From a checkpoint of a small mixture-of-experts model trained on Wikipedia.
Size: 14 layers, width 256, vocabulary 4096, 56.8M parameters.
Experts: 32 experts in each of 14 layers, 192 GELU neurons an expert, a sigmoid router.
Training: a variant of Muon for the experts, 592M tokens.
Below are experts of layer 5 (counted from 0) of a mixture-of-experts language model. Rows are named router (the router's row for the expert), up (a neuron's input weights, with its number), down (a neuron's output weights, with its number) and show model dimensions 0-255. Each number is 128 + 32 x the weight over its row's rms, rounded and kept within 0 to 255. Numbers have three digits each.
After each expert's rows: a language model's description of what the expert responds to; "comes after" lists some tokens at least twice as common just before its tokens as in all text. This comes from a sample of Wikipedia text that the model never trained on. Tokens count by the router's weight.

# expert 18
router:088148188139145143076118158166145107119105084098156156114119139161169171038125088168107109067092126084157197183100149109104067086102166129139142183094102090120107135122109117083203117113171165143104131169082175133122141079122171145103140168078106139183138111161107158159095114130121182141112096101178174067114171088144077128107180138161127068076123118107099143096079122097149119134115124153099204158145152141137123163156124108092091160112132155152104135173094103135190104147166147111105152086098122157103106111085116126073162151074137082120107116168155109119091116139135125118135061129155140074068103147096101114075133112161111194155073165103173141103100124142112134090131171167154116142178105118050116091103128119127174189121128153147132170099179102117166141065120152
up0:140170085095187202083146137184146120142072185104106117127141149134111129148160131170166145109075157085125157138133134148125144110138200140063098057107110108107165144136142093097182125103118124104108147177103145098139153144104139132187071132135133122158141127100103119073165133110181147125192091130153176115116157136092127144127127107131057081137135114135176198111206066095124109105151103099085167075161130115141085184184173108127125123092118069124146108140123138121183165137177122127074158115070128158115163109111144161121107106126100093101110136110158074118123179205124138122162157138156165136103114122110101137106129096193184153188099072071114148164107136121110131116141161093146169140188125042089152119092148134079113139106149162153067169125160104089106181171178126
down0:109157143151111110105147129155135131134124128088106163168107114149094166118129158120143091098114122161173090138145102130104142097096109101114123142127110157105131123088148162086175173127114111065122054111098122172121110172131181108155149117191102158124084142154099158123113101118154151117106128135128138124190112096170108163166192148147142131085173125116127203092092101151132100078059190118150098103157090138121187185132099110159123121167174104120121166107098191163135122143103126134181140106142078120126079131140083120199102148123161118190179147094092107118097118153065149134107076176104190113073120137120174080138092107144119137139131163087195057078177152136080128070165091220110199137077142092117104095175109158097074166124162141073115095088126121124152181173133082
What it handles: Pronouns and relativizers opening a clause before a verb, like he, she, it, they, who, which, that, mostly in narrative biographies.
comes after: ". ", ", ", "that ", "he ", "The ", "He "

# expert 12
router:129127121143140176100142137138161144091087127102131188149151103123175139104153147177117161138177123066153185094129161096079096117113173119191106208115096129118107127107106045072108108078143185187168158129087200108160147125111206124116100147103141142116157141159116194130093109130130106139146135124151153116121184136150137093102201129128089044076157197097060113078101126160162133113127093135127125118144118121147100136097153093072112155110121124148131115161101131147187134118128127101117198140170139130157112091086122098111132135113172097107158207150143147111117107099097201110152141121141116104122084138185103171153126086214098164208109140100153128153115138131167142088126174114139157173166102132113131119084093137152161153126095103157080139039107123126099175108078150
up0:073146159094141212100127122151121156135104147103146169069140120191146143112110067138142116078138132107140135096087148164103127147122137097163069110083103140118101138143050142130115151149150077168168104115157138096196106169083187130074087065122141159161140113093094099106126129132175160149093116104117177169149091136098155177077102138143050120098145118091112131098135151149079128147065095185136157204083110107131160141097124113103145166127131117166143165168081111152060098114104130133119136161168174159110093040119123109143172099125107158090088108145142153088121096135068163119124162173155138124104094122161072150107132168160124174088141126152132113132121148146096084102174194085179152131121163106128134109097150115152171129130148060079144141154137135166143205157211084
down0:151134118114092099151113134131162150119104161062171123212144124210168197142122123084119152095075093127148128105125114110134109161124197098114173104141089089181158130167111151150059135141140150087151130038165109061167116139104115182135132096178134083150112137118137141151159202128137195115126134096137113086133171133115192120090088160109150121153101067111120193075175125112169093143136095117144081090095093139139115173122177149132056094117119108096084139167163098124078163164089139113129169127135063065089124089101092093122141126058149172156097079177120101078088126099116131133126134096143090119137168129150176119167103085117109123168189068120162087097109111161119116133139125119147126114132112093100084121110104130066177146108135079128088137167119136115066156139108114
What it handles: Opening L or R and piece pieces like ell, oll, ill inside proper names in tables and lists, like L(inköping), R(ound), B(ell), Lion.
comes after: "L", "R", "l", "G", "B", "F"

# expert 15
router:131148128134122144091136123128136115119095075101164151135077098138180164070113127160080131144176127029204156143091232126113047124132146157135134108054106146106134107164096128129111107112133154172126114125110154116180123138095122161130159161095136162126190132148125194145109129130073136140135136147136101109031167149150103113115106156154123075122132124157064145149055083126174127109152087104155131157157100102128092120111067084146138121106093087132129094171141089193202140109146142132109118099105099179117112114100181163122107144110189137106151146172150109054136088082115103034143070117147114137106145162098081172048111139132149164158132128097142169167119092152171127093129148119073133155148151157153129091137105121147167119192188105129156109073155124129120152103112125
up0:128174164140098141151117079147102099100183159134116159132103130145161152098119091129114144098115171135131144093098118183094134171166143108069082111101166107094149163178156120093101082123101127138138161164138169168136174139093185110120143134158109134125145106154124078105118153170167191104138132113202087126067072095157113108129158168134136095111131081143150078115199115096114123125173159114145111174158068154151065174127097094144117139094119152175071082117150112085137147174170121112154189149151154094110145101135125074120089131164139164122211159101117143162108124147140095106102157114227074104100123142133071156047176092100189109205100093188155088152121102166113182139125129122117150173137116159146176156185089103129139180124119154177158135097124118095112167185129153
down0:128149125118135118167092113135147149139173094125139113082122135143130105191136165100122115091101132108167137160145145178120166081093210088141134144089102135150113134129158148167108099148095069150101136148115163143099116101191095157148139101061121167096122157121101183114170112164176130130121115132068080082137144160081174156140135162157133084147149091058202125137096125136195108167067136150135118072088128079139163118124161148124147100129176160051138107100146132097094140213128105093097034125128158138108104136123100168145076098129153117150125173146141100137137154128097191093116137104143167131103166114196134120127176156116110140099168151102212139133133113176127077084136120167168093187105134148140140114109134161163174122160155044127146143128132165127206197087126054
What it handles: Digit tokens in dates, years and measurements, especially century prefixes 201, 200, 199, plus coordinates, climate tables and score brackets.
comes after: "(", "201", "| ", "200", ".", "202"

# expert 9
router:126098133207145158127138179104109116103104099116148203153075142137144125116155131140115119120121110041165149141095160123095090113080120132159100144112090129114113137132101131134141157077117173109132175160134091141151152102111180143103097183130123153162132101140148159153095117168109190131119171148133149130072118110137104092117199134145142131110127138139089166085076127105139115142142106112107170149134141107113079155102095104095104181085079085153100100142129107164132115069145146066162145058140213163096124128083113131112104132089090068098127161196161141037120197144118149114077077156152059076125099164187148130075105094104093175156110130106173139173122140138167133135130149161081132105109181128059083053139094090122157127125206094127092195077126092131113110136142162
up1:135119111104129150084151202102098055123176147181128134223128139087161137094141105125096111081111084075186128122133129103132115111095117174100116144153100126135138136080116107117178073132131117120171112136081034130149159085163122136108122140103168159062167072132139161159105095106124139156119158158166081203200142127132141151134140118145137135175130096165104152085162121122156141181114080069133140076063194125158157149061174116088134088129103140119232124164113126079138113100115177129119164138137143182116090166138138146158093116128099125105088123106172115113105097121166131082138122131166052119096103185139099155108032110116141126155100151068148104161173151092151129117125144081137150144175110142164110124172165083186128112144146166153124115121090083157110148112145124
down1:223147104126160055127153081143129183121141100178149159075115142115150192131135129095171149168151101103129111086060127088114138111122119147166125162084188118143124098154101145173114098110095135109159105089114154051093154146196104097146116159096182170097205085086059111155132120121111140143108135147123109144099062104111092158072107111132136116137140136073127148146102118183149152141118098069104123112160173088157117133157106136142143076118128106184080076197101121148120121141109145070143134095056126131111143181126147168101114093050142098113143200138116089099182082137092150086144121086153106162179130110092139177109149124081186190129109100123097136122151146138063100128165089111136123111090138116131155152062115119131101074161105167174100123148177166140166125139121114
What it handles: Final token of a cell in Wikipedia tables such as tracklists, results and minor-planet lists, like closing quotes, digits, MPC, JPL, degree sign.
comes after: "| ", "- ", ":", "200", "201", "."

# expert 28
router:133115116155143156088168142122149080111101132143152141114100139134145113099139146170127121140124137132181186149106149102094090069133100118161139175077109115070087170101105120089142134090145175122154121156126148124166088107086203115112101190125102154147148153165160191213069106140083158101137110191127143090103175110196108140164149180128110120122129122116112140122129105144180112138154112181056117133145123116130133146153086131109072170094094133154081133149095111184132117127145190085043116100123134153125078095086141213106128205114113092091158124124173080099146179102104143138130111096135131079117136174138120165039119104129090156191102173077095167130108115139179188116178212132100181123164154146092067120103124151136129158146138133105092148128118135097140134081113188
up0:086124117115137101080127103119090104104092143082086129105133116129079164134161151133130134151160094125150139105089131149166119122182151063181114143138091150146082105090110086154092153104143153105123142138182108192145163122128081109121094143107164111144149108116136185152145123111063101087114140119176158140135173081171161088158104174130119090094114103117168060099140107142103127160085122134044100140107055091105148161118099134164112112083087104167131149128102199161068122125133183143057086105110136110121160119114149122135135155103110096110139083142176140100113168148078118134166124102097078122127167117150111175079156148162140117107115115088151202132154122139154142171185132058132171153099113167108183170050113192112147193085184149118100131176122073088089147126048206
down0:144119156195118175091071153163107106096166107160139150160159129082169082184140106107101092130152168142202116155097043136155119109100078064152115215107136130125116129162144109105109121096107103186089094081114143156098143130146161145152103141155128139149139151148121128164050123044109148057152161128148078150146097159128131101181116078144092140110119068097135119171153118146159129109065141160165125088117119102084190103119166143117113115153128130135082114101110155135127116166122125078125151129105153071088154118060162179085137142169107128174115087093117170143090125130080143179150114121109130118112108108171143129127171167140148084114114198138127163137107131124144067163161205107069189120159134129170103174138061142120072139145149118176183166117186153122105135154081162
What it handles: The word the after prepositions, plus commas and colons separating names, places and dates in lists.
comes after: "of ", "in ", ", ", "to ", "at ", "on "

# expert 30
router:068137187164154163124097197082116114097100109157141167178081181184096115053157105176134130085152129093142102136117151106100117119120095157160105110176142076111108153110096122128162135080122144138158064160121137124138172119077117110124119097057139135167203131144079198126105127144116148094155182140151168079118150164172149115089128123129138141085116165138057144164135129163117099131155113139107143124146160158123101180135101151081083139073136106138091140184143135126120161133137150142090100056143149159154100147126176154117112150111111096126133163152140149127100130085126134138071135069151079042142108156092166108113100107143085168196182164139167158128091069137187156146146118094135138100157151193129105096124121130068147126168112119118056132103158127145150200033075153
up0:096107111215117111183122121079138103092171110141129132162054126111157123109109178084197132132148128182104143133129102115101118196127106137067094084131079140092100077109131108152143120090163140134094106110118132118100097149130103158129155147165129138173098156086104186092176116126151207089108101110114134082089144096130153172116140161104140118095115174077156093056093065122146157154057147121128147112112131130157188119093075141104127160102120147185127129130095156133137159171153141166171131120116131152063146092128122090111146184075095135131083162119174092092063059100127137124149133094088050159109083122069160139063066133105151185172129120072146126113091105097088166146122083103132149129187108088173102139128107124129141174077082126101090123150113083123163147099083145
down0:072127113123073119132146096125121117159184120084179092122081143158129148147116148175144116104136108086166135110124102115147092146154111153107146153132097104047158132095127159106090131120137099139102133088134139184137117136098172136155137186068176149154162116044078111096158122140096091158132142093102079122154144139133111153139093070114088159176150093121203149122196108125160168134100105190129054179133171153132125091165116146143141172102152124188087166126129140147096090072226135154108123162149088150145200123119144154119075161139120132153123116154131176155191154129128130125149116114129117134127183174101128108105116181063151151108099171113110129159106123085160066042201068153116099127160146079138146173169120145215110109108166147127109073141095110118112116101067134
What it handles: First piece of ordinary lowercase words after articles or prepositions, often prefixes like pre, re, de, trans, sup, like m(ould), we(apon).
comes after: "the ", "a ", "and ", "to ", "pre", "The "

# expert 4
router:140126116157119152121124152109104143139134139124199174120103138123163158128162129179152134090136101142137112106092174120133078068152209139168113159088116110056121170050098134125137136119179156136145115161108118117181116087096191108071107143101066157169161090156093144146077142142120141082166098089158160114092149142152150109090134213155135143132158083094114134074140106094140117105140130133122148148171096092157110127138149079076126133115093081138127111132104146123067125091150121085101149054142133139125109108078163142040108168111129153158181132130175098110114184105115142079115044091155121135082071162156130147073142129176094137116128162118189173100136087144169153066118118134129145146145161148113101113119125156117130179128155102170137154067162143133197184080064211
up0:050130148134083126126124090098147177135099184059150136085090162091134075126203152114185125105168069053167095136134152094121138162171173112106123117154177150103072143122141141164142139093155128113113109142139118120152090112101173169161164126164126176128144046196119126158136148124152131172080175158122138137097141105091157086108152128180103163161155054068115147091115089109066166117153144124162148076099115139093133150158117128062189192141104141124108070100135129126087123125158065115137101066147118166098120124157150118165143154111135141082138132103163140109108110163089170164115145071159143158165128098078099163081133115124152088142180148091187157143152164162145113165085153112149157091102122075143142147152136162073175081140161090169118136115099082186161157160119143
down0:139122152088164134080093145126105111141196133150035147116137070138106073053184131179140170068148118129089157129172163162143116096087147207140165135144193138089119139072152154099145166179160152115137138117165124142107136096162101134066155110149091101178186140090179127097156090110170110118128144139169081122130118134127141086112104086141114179120092183089091120160157042124136101104136150113106133141121149119157116189154109134104133137086122179161134129112136133196136193117095128171100112144151069162168133172124164142178120155141135116146080123156109125110096168129092132106179197136081115198126112127190132161111149089132080122133123162052159157072093138144064163195117083105164144127165129123142077091086122136133108108151081111135101143163144153152115101157119083
What it handles: Line breaks, sentence-ending periods, list dashes and == heading markers, especially in lists of names or species and section headings.
comes after: "\n", ".", "\n\n", "|", "==", ")"

# expert 27
router:114156103102156188104104098124079130076114068112159179108098136179169140062089069148158168091120112087121212173096156120064142091172152159132108107137102102124082112048092129095178131141139192168164147120127133115193119132072160137133106158118118125187143178126081151136108134173102112094161114136153189132093148117139159138101135170179127101097152098065087160089098151114173117070084099119135151115151129068132098080101068095156108172069133135159122060123123143167114158115147164139081160130157140161114086140143151202076127144104164119091117161156091107123128178109127199101141135155157133090124108123108129161079121087194083178129130093106125182129078109151114162142137149159097143128153131118102146072110078152103136167182158143124130173097123126106116157081131169
up0:147118151150142112151062018108106092086162129162171191130083120179093127135113124160119089133122121144141088111133119160108101086079130120089085154067120134114112146138156109143101073074155137122109131098128125163162090132071082140194129150096084078166142158138162171090127134139162145215104104110141184128080141127107113133192075161113093159089112131140146141120184112121135131116142147118130153168127192143131150102165128133129175146093081140090155062224144149154120137119097174083155114077161117131142131106165164176103136176052092122143076152144043129117116152139087117117115134154136178128109173127198127189130174169124068097143104096119098106122188114176111136135090096184096150153118162116100112132132118111117090180088133107144107140169082113112198106164138134
down0:145162142118099091071186093086125173170115153182155135168127103183058155130138175102141181098077155171156124161119140122129056096055131166115112150152089131129119130093101123112146072167103086127146111034165113185108116106148123113092131125141073137171169120102170157159137128125116139147121072140088174107141136133111134170137155129153160131170129191196096125114152077162080143150114124099102105102143148155106147134137093116193104131104167122142108179143102090059163084170132109148170135088122103104082068114158184107192189159130115104105111148108146147099094115087103118093152131140104163120183126167120099137113071133137108158115115081144059147123041126094129156128119113186185121127124125057095132127192135158135075150075136136113091107083166086146079161159133139
What it handles: Capital first letters of personal names and initials, often Indian names, like M. K., M(annan), H(ouse), F(lyers), K(ak)sparsh.
comes after: "K", "M", "H", "B", "- ", "N"

# expert 22
router:140148111164126121143153131120131134094106147132141162116161139193152136118125083140080121098145108067134195140155139139037100105102151114172147161143101132140091125092108145060137131060122100159134172174155139069124163101167149156133098129116109112140201113144121107154088158120100187093177124143158191082035149083153174084153191135141144095034151123078109094089107084164149085141169115175100133227158143138113124095121078132163091122127125110165127129117095091148143066087122103054111159112150184123127045105140153140134104193076147104123127082168145090135079146087109130065160135079133136081089160194078119108100111095127095151111111142074175108111132106158125181140155113104107128134098094136152118130129125118119140142145155139105095134106177122139127156087132173
up0:099067146166120120095153173139142106089115146115162104165160143135126157094124128133140146126143109183092129105091118131119095125141102137078145087116126027094127199192105132191109099145125126140070171098160177161142198130154153178127081138181140117119140066150098150139080123177128167159167110135184153109137124164108084142190155088134190114127128137166151162162070129097134096161083074110120096199157106159131151112111096077160147082100126158189067110101118116161145119135168139124141128106133168151131212140100110104133093141195112093121110140157090095127138092166128126166114104117159146119116129114048104156154173108092124180101110098137165132101075134123101170206147132156119125105169077132124138149140154130063100116124201109109207066156103194146156129107147125
down0:090101137118159078146125116107190133172169163086178115070153120137154143138148157126082053095169180073185113107123050054115128125111167066184130160069130070153107126120107105098117102076169108124148125127151125105130129110128129105171167079137068128086152101097125061149095108100130132132098113103112075122140099130099136089120089122142180154096090160157145108201123121173157137120134147111120085105142055095111142115144115091122140143096142136137156135155111134121179123122120142082171146075139128200141067073075129115138080097111155194136097095092101153079125159100072128085122109156082080122110089087152115110118069129134072153084174163094135137145151075098156140142216127140155162122152081123117121095148158107153106108166178144097101185140107185134133104082101169
What it handles: Pipe separators, line breaks and small numbers in statistics tables, rankings and results, plus list dashes in taxobox classifications.
comes after: "\n", "| ", "|", "0 ", ")", " "

# expert 19
router:133128160136134144113116185172146087076116146152122158118069152127188144015157042157078124102159102125136178159071166094106104128171143110150136141111106133108116109077107091108127109143134125167180127178094121153159148071108094128117076131117144152157124101192129122172114152131178143063150129096146161111062139131187137107077143155121125149102162127091118068108131094107095104079127110139111182141150139165112100178118109102068105101062111154135059092140117096154111099134162185127122088138135140168162082089093142182109079156181149159093147146182145110097124120067097173130141143086139091123109112179128126119129106110185111150119114158083151148189118120112157165122078137076107129151176137143108085126135111106083112168191207137124113179077153107114109153086085176
up0:156150124069095091152171128128136098100060076120118154148141122118177194082107057162101080088160109163172087149163138098134121095133138154138080127134138123113078062129118170077174146198167135127168198140120127097148111134149108114102130124115108108114140145131131117145138179120127147100085082102099160069061156115093155117078130101152119092136085158185089110119144145073137036096164110109109126100163255135112119128154147124101153120119156063134130094150135085107124116133185100144125102106171135132151131148124124109150150149176162090106146123115148139182156087141119143116098105090129076161043141143099138115187088111155143192145145114073122221172184115140161130176141111105175158156116123130118092168118113156171144078154140150121100165180132110145165128091087147
down0:131092083122155164086130151159122151143125161118111059105108094094115118055118163174198129200207116113141181130120164094127106133170106151113160117163202163108095108112116131116129151128122095137133112123171181156085190147191124142154155143101133138105148133105169126144168174145132089077103193114076156091121169130142128193137088116162065131112118069189135130116093127132161159100140142083140114200172169157106086150122134124133091159153140134203160179169170107113153095087112125122106170139161152136112085112117094127099156093127117153152132137092147101131064146109105135073182117111114153123129096147144151094174097138164191146170066108124106170075076172140105181140115098137086091078110104106125113150075094139118142063099073191127124165129182122171120165124101072
What it handles: Digits and decimal points inside multi-digit numbers and measurements, plus number words like million, five, half.
comes after: ",", ".", "1", "-", "6", "5"

# expert 23
router:077118087142113155138163130166128131107145109065167136138062141153160151118178144156142193103115145057186135132076158110136145075168154172205143102115133163076077121088131124132135127166141157157142107201097186171124163081119127128146156139095118130123162095144100147138109183125156151087143129091154159126120137098121076096134147186134135103115171167106119150149158094114117130143082082133130179139143117144108092104125136138102084107144125126152097077106105098147139099120190157088104172133140170108122110124114146174100178146113145104082131156153122069111134213076135155087109070048100116130105118170112144141097101111187065170144129213126206119150121164183176196157141172117058124194148087147084116107142113100181147153147154106125074133100136083136143153082153161
up0:150131179095116103123160075131194128079158104149148144123102132101145171085186128134060149105067141131162111111099123110147117096055148162117137155101135055176102126087110102038141141119145115073101108133122143163148138081080197140185089180107189106106113061180105133168113110146171084086104139118141079114124117138107126120095119104134191106114123159139117194144158131103181110136110114130109164163157084123066146154080133120143064069109123108115089137175144087057112132126068153129158133082139170065152121135124106136077165093162189150093168143145135127076086151110104094109131153098144115081135153085108161108102123087089077156138164140115127097113115102119149163104160088145127153136147068107215096103086084126131153145111159113140111167125126127155198158134103073
down0:159153138168142117115140155126104094154125121098062146150131120138128114090161114191132033148160077141152157093133080118197134118146104151141171136180081103106165086087113114119124157136092109137076088081107136171123125119130120083093123170116156187128061096145194122119130123128159141121147079144178111124122142127138147099160167091209137171066127102087129175075099084163106156160145101028114161090142094119146146156159145153124097130120095103122090158121132115121202132135139128177103130162133125119089135143137100167102178119138147113148103196133119146107170121155111093173189174108087187093144156082105159104162134108080083107129159184170157153084120131165103062120190164181111172134080078217146085140095131103115102139105112120158167108085093103096149117116161091
What it handles: Capitalized first syllables of proper names, often Romance or Spanish, in tables and lists, such as Mar, Bar(ra), Fer(rari), Har, and accented é, á.
comes after: "| ", "- ", ": ", "of ", "o ", "by "

# expert 25
router:155116101160194136075109172133132128118062122122160165107148161170166124085153117116050132102108108119174147140115170110077082075164147112132146108132053153089065131148098124181140119078178145170123121147066105107128130139113167094127110101130078151168151077142049150147099134114065143119153180172136144056082144178136116187077151179101136070145166066105119121144141078082130150118122088131063167182175079142106076140181101126121092151118165118146182095146132049168167162141146167079131122081128146170114130085093119169087112125092102114105111149157151096051097171075110141100156080130121119096096148165144157164127117128164122151120119134133149112109057112154137150139104149118083161114171145141107128098129112150137144223103128102132132150116139094132170142127139157
up0:171091080107098124158147124169131079149124119192140110164108106127120066095141186125075105096170139112140123110116176161140134155060139175090077108166177106115087110107120184167159152126162109145121187109134099126134129165122122151151164170174126095124126099150110082111106181093097151151138045163119120085148169176090119144115136148155104142081140158121176107080174076095134132137067112167159114107103140127112111171128066138104106157121154125158106110171209051146156136126100133105162114095149145173080181074194119140145141119109172112108162095148161056128137132053134163147145131150146106142096060154124109116088132148178144108162144126115135133087111117156080114117118176115144151119211101092091108123084120142113228146114082062138085115179159113072118127097099151
down0:163031110087190116063145092168157178125164162070133100081094126153174087108120130149143083167208129141141156150119158155077148195159121079161122120114164117138146084171124151173153120109129155148143117189120090154145156147187129151085098052164131104096138140145145099130137186128095128133105071120129112048145183147137130111132186186174119077131174117146155125101115122136168115168138076138111124084146173084155120114191113090179167105128156118123135120168140104132104187108116156088165136081094117151142104114108114133066184152142062159152117137152117112098133132107123126123144149121163121121118084065181139129166092117151162153118123090132154128116126180010145190128062070171135121138146149157146131101106138183126167133084093144148117157126151088142152143128104133
What it handles: Word-initial prefixes con, pro, di, disc, inv starting longer words, plus pipes and spaces in tables.
comes after: "| ", " ", "\n", "di", "|", "pro"

# expert 0
router:119097115162177175125140149092134097085139153099136147150099155127138228072135115198114109138099100123139171146113151108032108122122144101155108119142087138087122082101144123132160183111192113153168146102110138117147094153082120124052095143129113139143115104109113167170167175165160100128163130122109143130104147133164095076106185121219087116093100089102124089135066085120183114088107122179107174125171156157142138160164103145137106163073121106151117149097069125176167084125184142068107097117124172165161067098087185188106099165098060115134100166153104123097075148141112190115129126136108144094091094180096138166110094128127067136142131126123143136115085058139111158062125167139108117163167118141165097146101116155111083115206161114086132128123171153121142137104103148
up0:059100127095068079152137133138125117134140196107114099164055104085135116130161140115055166116110113119145115126131131095103154093111132055094099132162147092119155069085149093079121087166082115141137094131073118136103104128104098111138141167124147107164124128092066153189147079105117106134170127116110146147163136138097069106165135168087118112141118123172077156128188123184157173164097099153118142107114069098138143161136120170119051087089079138116106154117099123130130083119156132121110083153110171174129145075094172158176083124103093123083097136158164108138199166116133158137183158109050109109132097154083152146123085112107098180074120126091128147130121141156147133053122102067055162205133122170114095122144167173126157126154107151169095067110119110181091154146127190
down0:168109138086133155113130100121180151166152134043126094064139132056090133098132095165114113087069047123093147111192121081175123136139113074177125054068156088167198097112085151123112164140141115175155147163153090080105140178144137137171183166155134146096157185135133157103136120104153127140147174146150140115106111100154116138158108148133082049143090130105075156176148151150093096107142169090110203168095077108101127117121108077117123134161132119124111108049167149101167126138142168097182091121085167116143093131154149128113163149125095143166118196146154131148114156084104187138157100157149114137136071126130101177080135087159099138146160104137169163108123148123086127060131129112080128134130130107179204130134093110115170118147135131132109147120164125210111071099102144
What it handles: First pieces of words beginning with c, p, g, b, v or k, often after articles, like c(at), c(ross), p(icture), comp, exp.
comes after: "C", "c", "the ", "p", "a ", "P"

# expert 24
router:075114155150154155152138186097139097102119151154149168136109197124160168109157130108114096125112141106171151183126126112118141089126104150129133184063058066132077131098112157121126116121163161139134145163114132094132152110114153130111088177133152165161147153193064138141124111117134161116112122190177169130073141087133130127106198150163095080089156145090161094124121099127182127112052067130083150106175138126115127112157129047088073127118145084115126056159134102192128105119144101105094141060153127178160091095108184178136164095129135130138167134184104111115150162122128094098134130104112152077143113125130128163064097070129103142119075133107131132112160126196175130128070159162102167138104162148112128116096167171081151157192168034143156209102118114107147125112079141
up0:155149100093127147097093105103130119158200153148120091191168188157150161162092107183129131152110125137111173071065079147143121138143103175110140128113055107163177074117115110157121149129141082133090145144141150092157163130157097126116082095087112164154192142116003109135127107153083130151165111107163144085064117152079129135158137109165086156140124077099139121098057089090158153105130105106118111132137165097077140102119110182143092154201182146120142076161103095180154135137127119150126129141121108151084093154130076217147151040119106139103123109138139100087118121122089157040126113133112152079127146111133152119070117102154188135141104170089149114080171122146130092152124176109125167173189134127127158071090113142125186105111120149139156185116094098148126148139145134
down0:122181128129177086115104125127160127135122130166116118149140133076064164100138076148141151137130140133113133157121180145187110162136077079083082079081141193133139114086177130061122116092110099174156111161087102083079069092164132129073108118164143069140156096176143171087080129163140128053130135130083106144138131152103134150147151120131142111116132128063100157111154141123055129106183136119131166163144109106123158182114107132149112109122118089150132063157095133067093182101157120092077143132124119150125039106091191130144099159163154117164236119157174161144183085135151159198109101122116114164190137125153104169119098076103138163113181086126117115162119167141073115071139107142155069151106103154126100170109134129102193101130109155090098103177120100132140125104122085
What it handles: The pipe separator between Wikipedia table cells, plus capital T and S word starts, like T(ickets), t(ropical), and LaTeX \tfrac.
comes after: " ", "T", ") ", "\" ", "1 ", "% "